python train.py --n_layer=12 --d_expert=64 --d_shared_expert=0 --normalize_top_k=true --vocab_size=8192 --norm="rmsnorm" --beta2=0.98 --steps=4945
Below are experts of layer 2 (counted from 0) of a mixture-of-experts language model. Rows are named router (the router's row for the expert), up (a neuron's input weights, with its number) and show model dimensions 0-127. Each number is 128 + 24 x the weight over its row's rms, rounded and kept within 0 to 255. Numbers have three digits each.
After each expert's rows: "comes after" lists some tokens at least twice as common just before its tokens as in all text. This comes from a sample of Wikipedia text that the model never trained on. Tokens count by the router's weight.

# expert 10
router:123142122175142110077138103099157081125151146074143135110094139124113140155131138155160144139108109111112097160161125131141181173171127110087112140056107165113140088133129134109126144159151133178183138143141149100118082149136133119115125170125136104118107136103144120124127128126143109128135147160114156116121117110143169145117128119099138110096155074125091136134104136141141122148103
up3:134133140102120150136116095116105122112118135115197152131137137100153115142148137138108125139115109162143119115139120121076120178111117137142181150088120121112125131131115091134126130116089125157166170137107124152081056136140134149137139151171162114122146150098131089156122137114075092152095108068114172139135133075126141092141102128123118131114113113124107130148152098095142153155120
comes after: "\n", " |", ".", ")", "==", " ="

# expert 77
router:124119106144156095142139133087116132114125115148200143077178144169149105118153129144110113144145133132127139116147149134089154142132139112113078127077154128130145139104122122152161114144098179158168070137129159139154109119109106119117124117127140143115145173102122117131143141123179148121145147093089170122152122127135167125090127111130161072115132135129122124082129120116117179130101
up0:116139133157139136095099152063098128120050176132079086166139169148125136092101104109149153093086139140107140152173145136146119162095158143130122174161161143133156161135106139137083141111145134159077124150116116111124109121108131138125133139110115124111101168138130170130139132144163093113132131154125151129078129139114119097100152128154139145099121122109113125141131125129136157111131
comes after: " a", " the", " to", " and", " his", " an"

# expert 20
router:115154124169106128072083131089143099096131136116162123094160164140141113117126127086172162112101151155132131123132113170141131155133111153117106148099114144144106115109135158147157128167117144164152087094139137096107120107165110133139114176101124177139136150100120125146141155132119099141131121152128159138159170092149138134115097109149190129092109113157094131084110117139137145104134
up1:171130161130152149125107153195155138111102125109146138138124176098114137153120104159129103133133138138139131152111147111136100155112123114103122146107090154135184143160152158106149115106109125136178129170132126116110112104117121109109171126134157117133120148124102148130137144108138137149086156082167151156129176119147187156132162120100131064106156120129183121114151120157127123113149
comes after: " \"", "-", " (", " the", ":", "==="

# expert 30
router:137164116126131088072131133110139129125114153111147074134145155104101105145094142151153121138117167131127092074116110143128140155141122172134132129111119141149135110149153123147164158131163173171159100111172132124105111132148108122068138148119168155112122152065139143135129130112137189125155115126151127133121143130158160098106148094141145144102124131155098137117106160107117158148078
up0:103154124157149109156085126121114108147110158134146131161116151116192121105150117085103149149113138150088116097177102164153139121165147105128077109099089158127122143140161100142106144141156125116137070114127160127125105128115142158121154140079173064128116165117133156136101152177160120132159124133129126157161100119129122113154085133135100130116097129135139140100117127144131135114116
comes after: "2", " ", "0", "–", " (", "5"

# expert 25
router:152124131176137119105094118143125124112113121108156128110108132118144145140135144142124143130113197145092114152189081164112171145148149100132132131101123150135124140123134110162144114140158221127164124108127161097103133145100150125096134162123149128117156165110141127139117151123142133108152142134143152109112112111163168111116094096134168102111164096100125124089123163131110179146133
up0:111116144206107135130134153144131120149161115148148177131123168108130136148118103127132145164118108172119137158131152097115096136147082075138122125096152113087132154100139148151112129130110130141154112143155145104142099120139115139165142164164131131061116144137135108144121138175190111162125134143138161161095113165124142160121140078127137118103093124156135101133133103170114121145125
comes after: "|", " |", " the", " in", ",", ":"

# expert 86
router:138169105161128143096107120101138120175139153138157153077133115088109143119139135122144127107066159157132071141152138161119151141131107110128162125094114104132158097131137155151152128169124125132192118122109128148155105113093111147095151195143107150100152134147113131114136120149167121130148124140123149122138087131119106141107071116111158131151121087140121135138117144182130146157100
up0:068136116120157102161127107140104133121122159121134158160098118112176142102101084097107112114072153128139141134113084098087156136114110159178128115081115115135157117098135128104158142148138151136141164123136150133160124113092110071157122099175112151148094116135142135107147125113131094149118117144129134103128121148174136174102136117094131135108148156125153109161148154098110145111095
comes after: "\n", " =", ")", "\"", " /", " Born"

# expert 2
router:126170113153091080144112117128113122157117105143185134096152161127169131149126139102101131148133106150132129148161131151101168129134108101124115139091141094099162142115132117163139098126109144152129096120130166157173118093130101124099137104096130120118155137121149094142106140146173168109127128124140155109121160122119173113107110092101163090109164132126085119072116176108135160143106
up0:163151100140148140109138117144141102136164099142139127120141100123158157161160139123137097182099129116094091135148118157117142189119124163111109169101111106139139066139125137162133118130122123148164134108100161083151101161127088109107136131147085135111135103152123122133100104150088126108178101188141135123111098134134115171093126135129144103092137115108104164159137141149144112125103
comes after: " the", " a", " to", " and", " The", " his"

# expert 7
router:170114133185144111105091118136117125118106124100150125115106140112147155138128133145123145127113194150096117154189081172105168151145149095126124151101107144144120142129138111164146111131155195119159130104117153106103132139104146107106135159122138142105166148105150124141133155134149137110145141126149145122111125107151167121105105093132177107112156086110117117105122159135099187165119
up1:139147133151125109128136171075123131136094174169139156180166146156091107112093143116119146122065099128164160114132113137158182113123133101127124060154090108115138137159135142139101110133129130110165085135105141169144143130125153133125104115080139129133136132154121136121124093136136151120123185116084132141153140155138137109126124118160148112122126100100173127133165120150130132093109
comes after: "|", " |", " the", " in", ",", ":"

# expert 74
router:116160130124121128135089132106137112131149136138155087115138153107172134162143141130143140142137148162102106132153118165153139162088113123092141154099138122142094153105168168160104140155133127170127089133120127117134082146158082129114154179107174173110138155120106122138105145157164087078141120155124151117168102155106098106121094094159131122104109081147104150121135129110119122116104
up0:087111090151157132131147165114147143100147124129135113117098122108159133109104123112113143178104112109122137138110082080101134150114163126150129104092078164133151116114115115173171146103117164126143132133059140104093128098092125131110134131147130103158134165152138125110132116140117136164135121121115165081145154098113131150148064130131113121191119133168105145123100136122130154156107
comes after: "-", " |", " (", " \"", ":", "|"

# expert 83
router:118173109135136106142096127134116077126135075120142110074160149128139127135149138136143124113144122132128110102170132138143152152100149135142097116086137136144109167128127124150150099116106134153136102119150154147171112098105134122129104123144156137118135181112077144166098150137176159124133174102133196112134131080127170125109115112123162090121129139128131130089128162130101169178111
up0:136146148142078141124084130136171169128161116129161151144118177061123105142107105154135155153140150140147106086100152141116111126136136099130166106149155119137127105145120138149133094119169098132115122145098128127117116150093090153135160138104124132153149161135198124154143123136104133176126102130092157136132089130163148116138103108163137151163118107143156139098161125163163103140142
comes after: " the", " and", " to", " The", " his", " a"

# expert 85
router:104119137164116116094056096099122106128094121127166100071144165111129164129147148129125146154113190133097146088133103159140160121157127124103115155112130131117127118099133143130109099124111122159155097098107130097121120144118129129107125209102121144108165151083114114129139112166137115136169122140140128143142093110149134140134112103136187108101117109158138115095128129146109130119087
up1:110125146135171136099102096139122175163130168089142111155101157152130147139101113145142137107083129143149128125102182120155109185120127123163112120120086152139135116136118095142124122132104133134135148092184148100165122146135135149157124147118157097160172168151098104102131135128135144133125140104134157075100134151113120103149163111145139160175141118128118123164151149109104155154176
comes after: " |", ":", "-", ".", ",", " of"

# expert 100
router:131121136193156086075149118087168076142136134083156122112133143133105158137117146172156145126096114127116084157151150138107177170152113110099126156097100113101145110156130148116152137136141114171155118134145163112155084147153144136099132179128143097118130125107155127115129119128148112127128129166126155113116146115159150164109155104090142114105154098106122116148113144130110154149102
up3:141122101145046083155076108177099131122123140107137128113086129104116127147119130108172170109110180077126165131182087134131116112133160116126113129092154169142125150113147100147124113130135176129137105089123135109098131129154118127139134135164129135110142136129164145148092138165121110081120147096140187132116138118099164109120147093151132118112135122111113135108119145135133145113126
comes after: "\n", " |", ".", ")", "==", " ="

# expert 73
router:116103104143127134092045129135135098140131098147169135077121116100118142150148117145102159129141141127127140112119120173136131096143120113130107125111119142166137113136160136170118102086098124127175093130143130114104081120120159090143169174113135090111151145108151135130125122137130114165158151171110147114191121108151135176157118093131163089114124113139117138087118129121139142162116
up0:126140130123150159093058179148113141128101101118117160129144158091176120123098119136109131107141111121131122147101154134119132168156116096141152170107086171147161076138145147141147096122094132147138110194149125141159084142134110112130099131120142142108166126157081105155120122140130134149133151109116158136137099129088131131123075077099121129148156153105119115114119143135107139110151
comes after: "-", " |", ".", ":", "|", "="

# expert 96
router:117140120148106104093050128107109125126123109114166100084129166133150153115158133147140147147107189140124142120147094157164128122157126122123073139075137125118152122097118156150131121146093125130168089126112121103151105145108128147122138187109155135096134121068142125135135102141121107121147107149171132128167114143124141142151100096144163093126104110159136138076117132133158112142114
up1:131101120147167131106141137101156087174146143093157114104108142161124154115102102122074136153118151094124132146127151131144123169117164132151124098095133113124114107134127147162141152145165131094147138063115132132154079097143141166108142170100156123153106157123084126114088118111141135141157150140128151154114149095150105115089158117184112153166102085121115121145115134124145104127149
comes after: " |", ":", "-", ",", " the", " of"

# expert 101
router:131138108120117108123083120147133090127159112114197128057130147100133136140092146134155143147148114143116128105176104159142126123084129130133112124120148126143112136119117126117143148137123131157144109090162168126180101124121109128082140151100164108121121171087131090147103122137173140146129156105123178110141160093117149122137084096134132094129100118158136131109115146166112148175089
up0:103111131119132089114132163148162144104082177105144113137100092096111141148169165080143142138101138142130128137118118158128128134137127154164139124131139164113144148151114182117082128107098105114132155106091127097127149151125050096148136168152143134108127135135133122092122155142132102151124152139178155143115168118134112132114131127129159124084139074142104126150121094116124166086154
comes after: "-", "|", " the", "==", " The", " a"

# expert 42
router:125164118133127092098121136132146151112133151107119112139127154136145166135118121099152142183119188104093119120162114155114114154098105119117092099110116121132159120128153099193139119111136161152200125148129160092113085124150097114103124146154141151149135179113136145119076144144137174148137154162133124124128151124129145118083135081129158119100097105110089152137130130138122140140095
up0:168094108145087100129083149128139123138103083123164146077135149114144099116152124149117144132114156130165148105173112157097167104126132121154114171111139098137136143108112148184123118132158160148138122133158159169157099084108129173104114165103127116112134116154116147157086165129164112138150167142129136118162141125171156146118115101096151151135127126131153105109139148146111169131118
comes after: "2", " ", "1", "0", "9", "3"

# expert 50
router:109125126159143150099103125152164088166132112122151145095118142159112127131126149125145129114107164151087121139170138154137158105150166150121140109106103148140127116136111151156137091148157211153161124133130170098153118152145114159106127151128105165119149131099161148096067108127117114101169130140132159145163103123147161138154121142112176091104164135151146116109113136134145156121094
up0:181098154119119114114089093138175142103102111085144143072156152119170114130143160092106144119120180120140133122144161098106156124121135153171096130097130144088140120121126125176107156115129133057128137117121165168166106127147122081115169152120119123118123138131119139129138135118130173132130169162169153148124114118134153123120124094113102136119153134120097155106124126161098150138143
comes after: " of", " in", " to", " for", " with", " as"

# expert 114
router:127135120163143114106128137122174091119156144142129164084095145137108151133121149140136126136089141137108117122189133145123165110130097124105125136063110131114173096112128152131144127116173151121181139129117127111187115116117112136143188174121133093124131153129143125123142151131143120150161147154148144122120093107136149135147096110137139141120142074148089183124113132163143174167098
up0:131107139078130136136125124135108090168122117174125127141084143146120151093105094066145127125152133091117159163141130111127115126084137137143146148135193140081141133127130087154117151135149113130154118092116143159126156135167153123095125122147136123151124115111133173133069144118125100113139147133142131158141154155133121147164080129109169116109132166116145141107154133163132072120178
comes after: "\n", ".", ")", " =", "==", " =="

# expert 63
router:127147113161166095106138143111115146090142149075161122101117133118162158168123171136134142118108132124117105158159140124095143141081113117127139110117145118153147117176153142190163100115166169151151139127167148119156132147161112099126103137172149106152130161103106103108121144112151143164134137143175164117114154127154150159118144085104129137100118067124098120137121141126106123132097
up0:120104146122126120132137091130094131133119180147122120152077161123133070113167081124130159150084132158129157130090106167115106114107177180117094171098094118131062093128120142150158111126127132124113100138100113097129124134132147134098118115122168113108163126103133141136119125149090134116124084144125089131100099153106119120127122116131127108108137105125097095117133168130141187123140
comes after: " ", "–", "0", " (", "2", "9"

# expert 117
router:108098118169106116109087123109143098102105119130169099080141160119141147152153145135118125151110166109093139084163100167155134115141123120103119133113129142093137144096133134133140103114097125154168058100137131105143097153121117130124122211115134153121150157097149117134131113141135111132124115132099133135149097156157128173150103090114179120109131112139110122066107111133117135123094
up1:101123148139096130098138113171120084147124135102087123120114119120099128119074162124063153109117145117129121147137145100116121154149113157100142115131109102146148125147092099141153153105083127154149142098140126134143107117157147122166104137100104086159153135116165108088106131103124125093135134116119123081134098113180113117102131089077121155144124104129132094123186139150091163117157
comes after: "-", " |", ":", ",", ".", " of"

# expert 29
router:097137135199137090076125110099162077141174128099129129114119144132110133170130156139149125129110111118132105144158155110115183159154128116111101143089098151108140095154121137125112131145163129167156091142129158097108107136153127122119149173120128107111115125107133118118108122140171101129132136143115142107095124127127160122101127114099125103078148060096102126139105104150140139151080
up3:138128128145100083143082121137110129175119139085117114133118138125142099128125121147140102169144140105103125149166096067126171100126151103106115160137135123145139182110094153144119127108104148143134116163106127128127117124126166157137099134124151143126118150128087135142117159128163180137078169119124132116123124119137095156147099078098177100160097152087177130147117150109128117143087
comes after: "\n", " |", ".", ")", "==", " ="

# expert 0
router:124129103161089098108071124094119100109103106105153098079150164123136143128170132124138161174102182139097141112138105172154136119127126103124088154101131126115105130085122163158147113119112119138152107106119131107137111141124121136122140222106143142116139153090113128137138097158127112157147104139121131130160107121150117160148111092135171097117122108152122122087136143137126125144082
up1:106160118136158094143125114153147088173129121096159150134179100100107139103113155139107171168121131099128098110173131144101102138101106133166145138098070107094096118124124073118154133096106158143138149119101111175116143097115110101142110114124137124156078180143111114116138099143136111112152129110141117125169157113144135097128113105159137102136107121122131143170102137151133135121082
comes after: "-", " \"", ":", " (", " of", "″"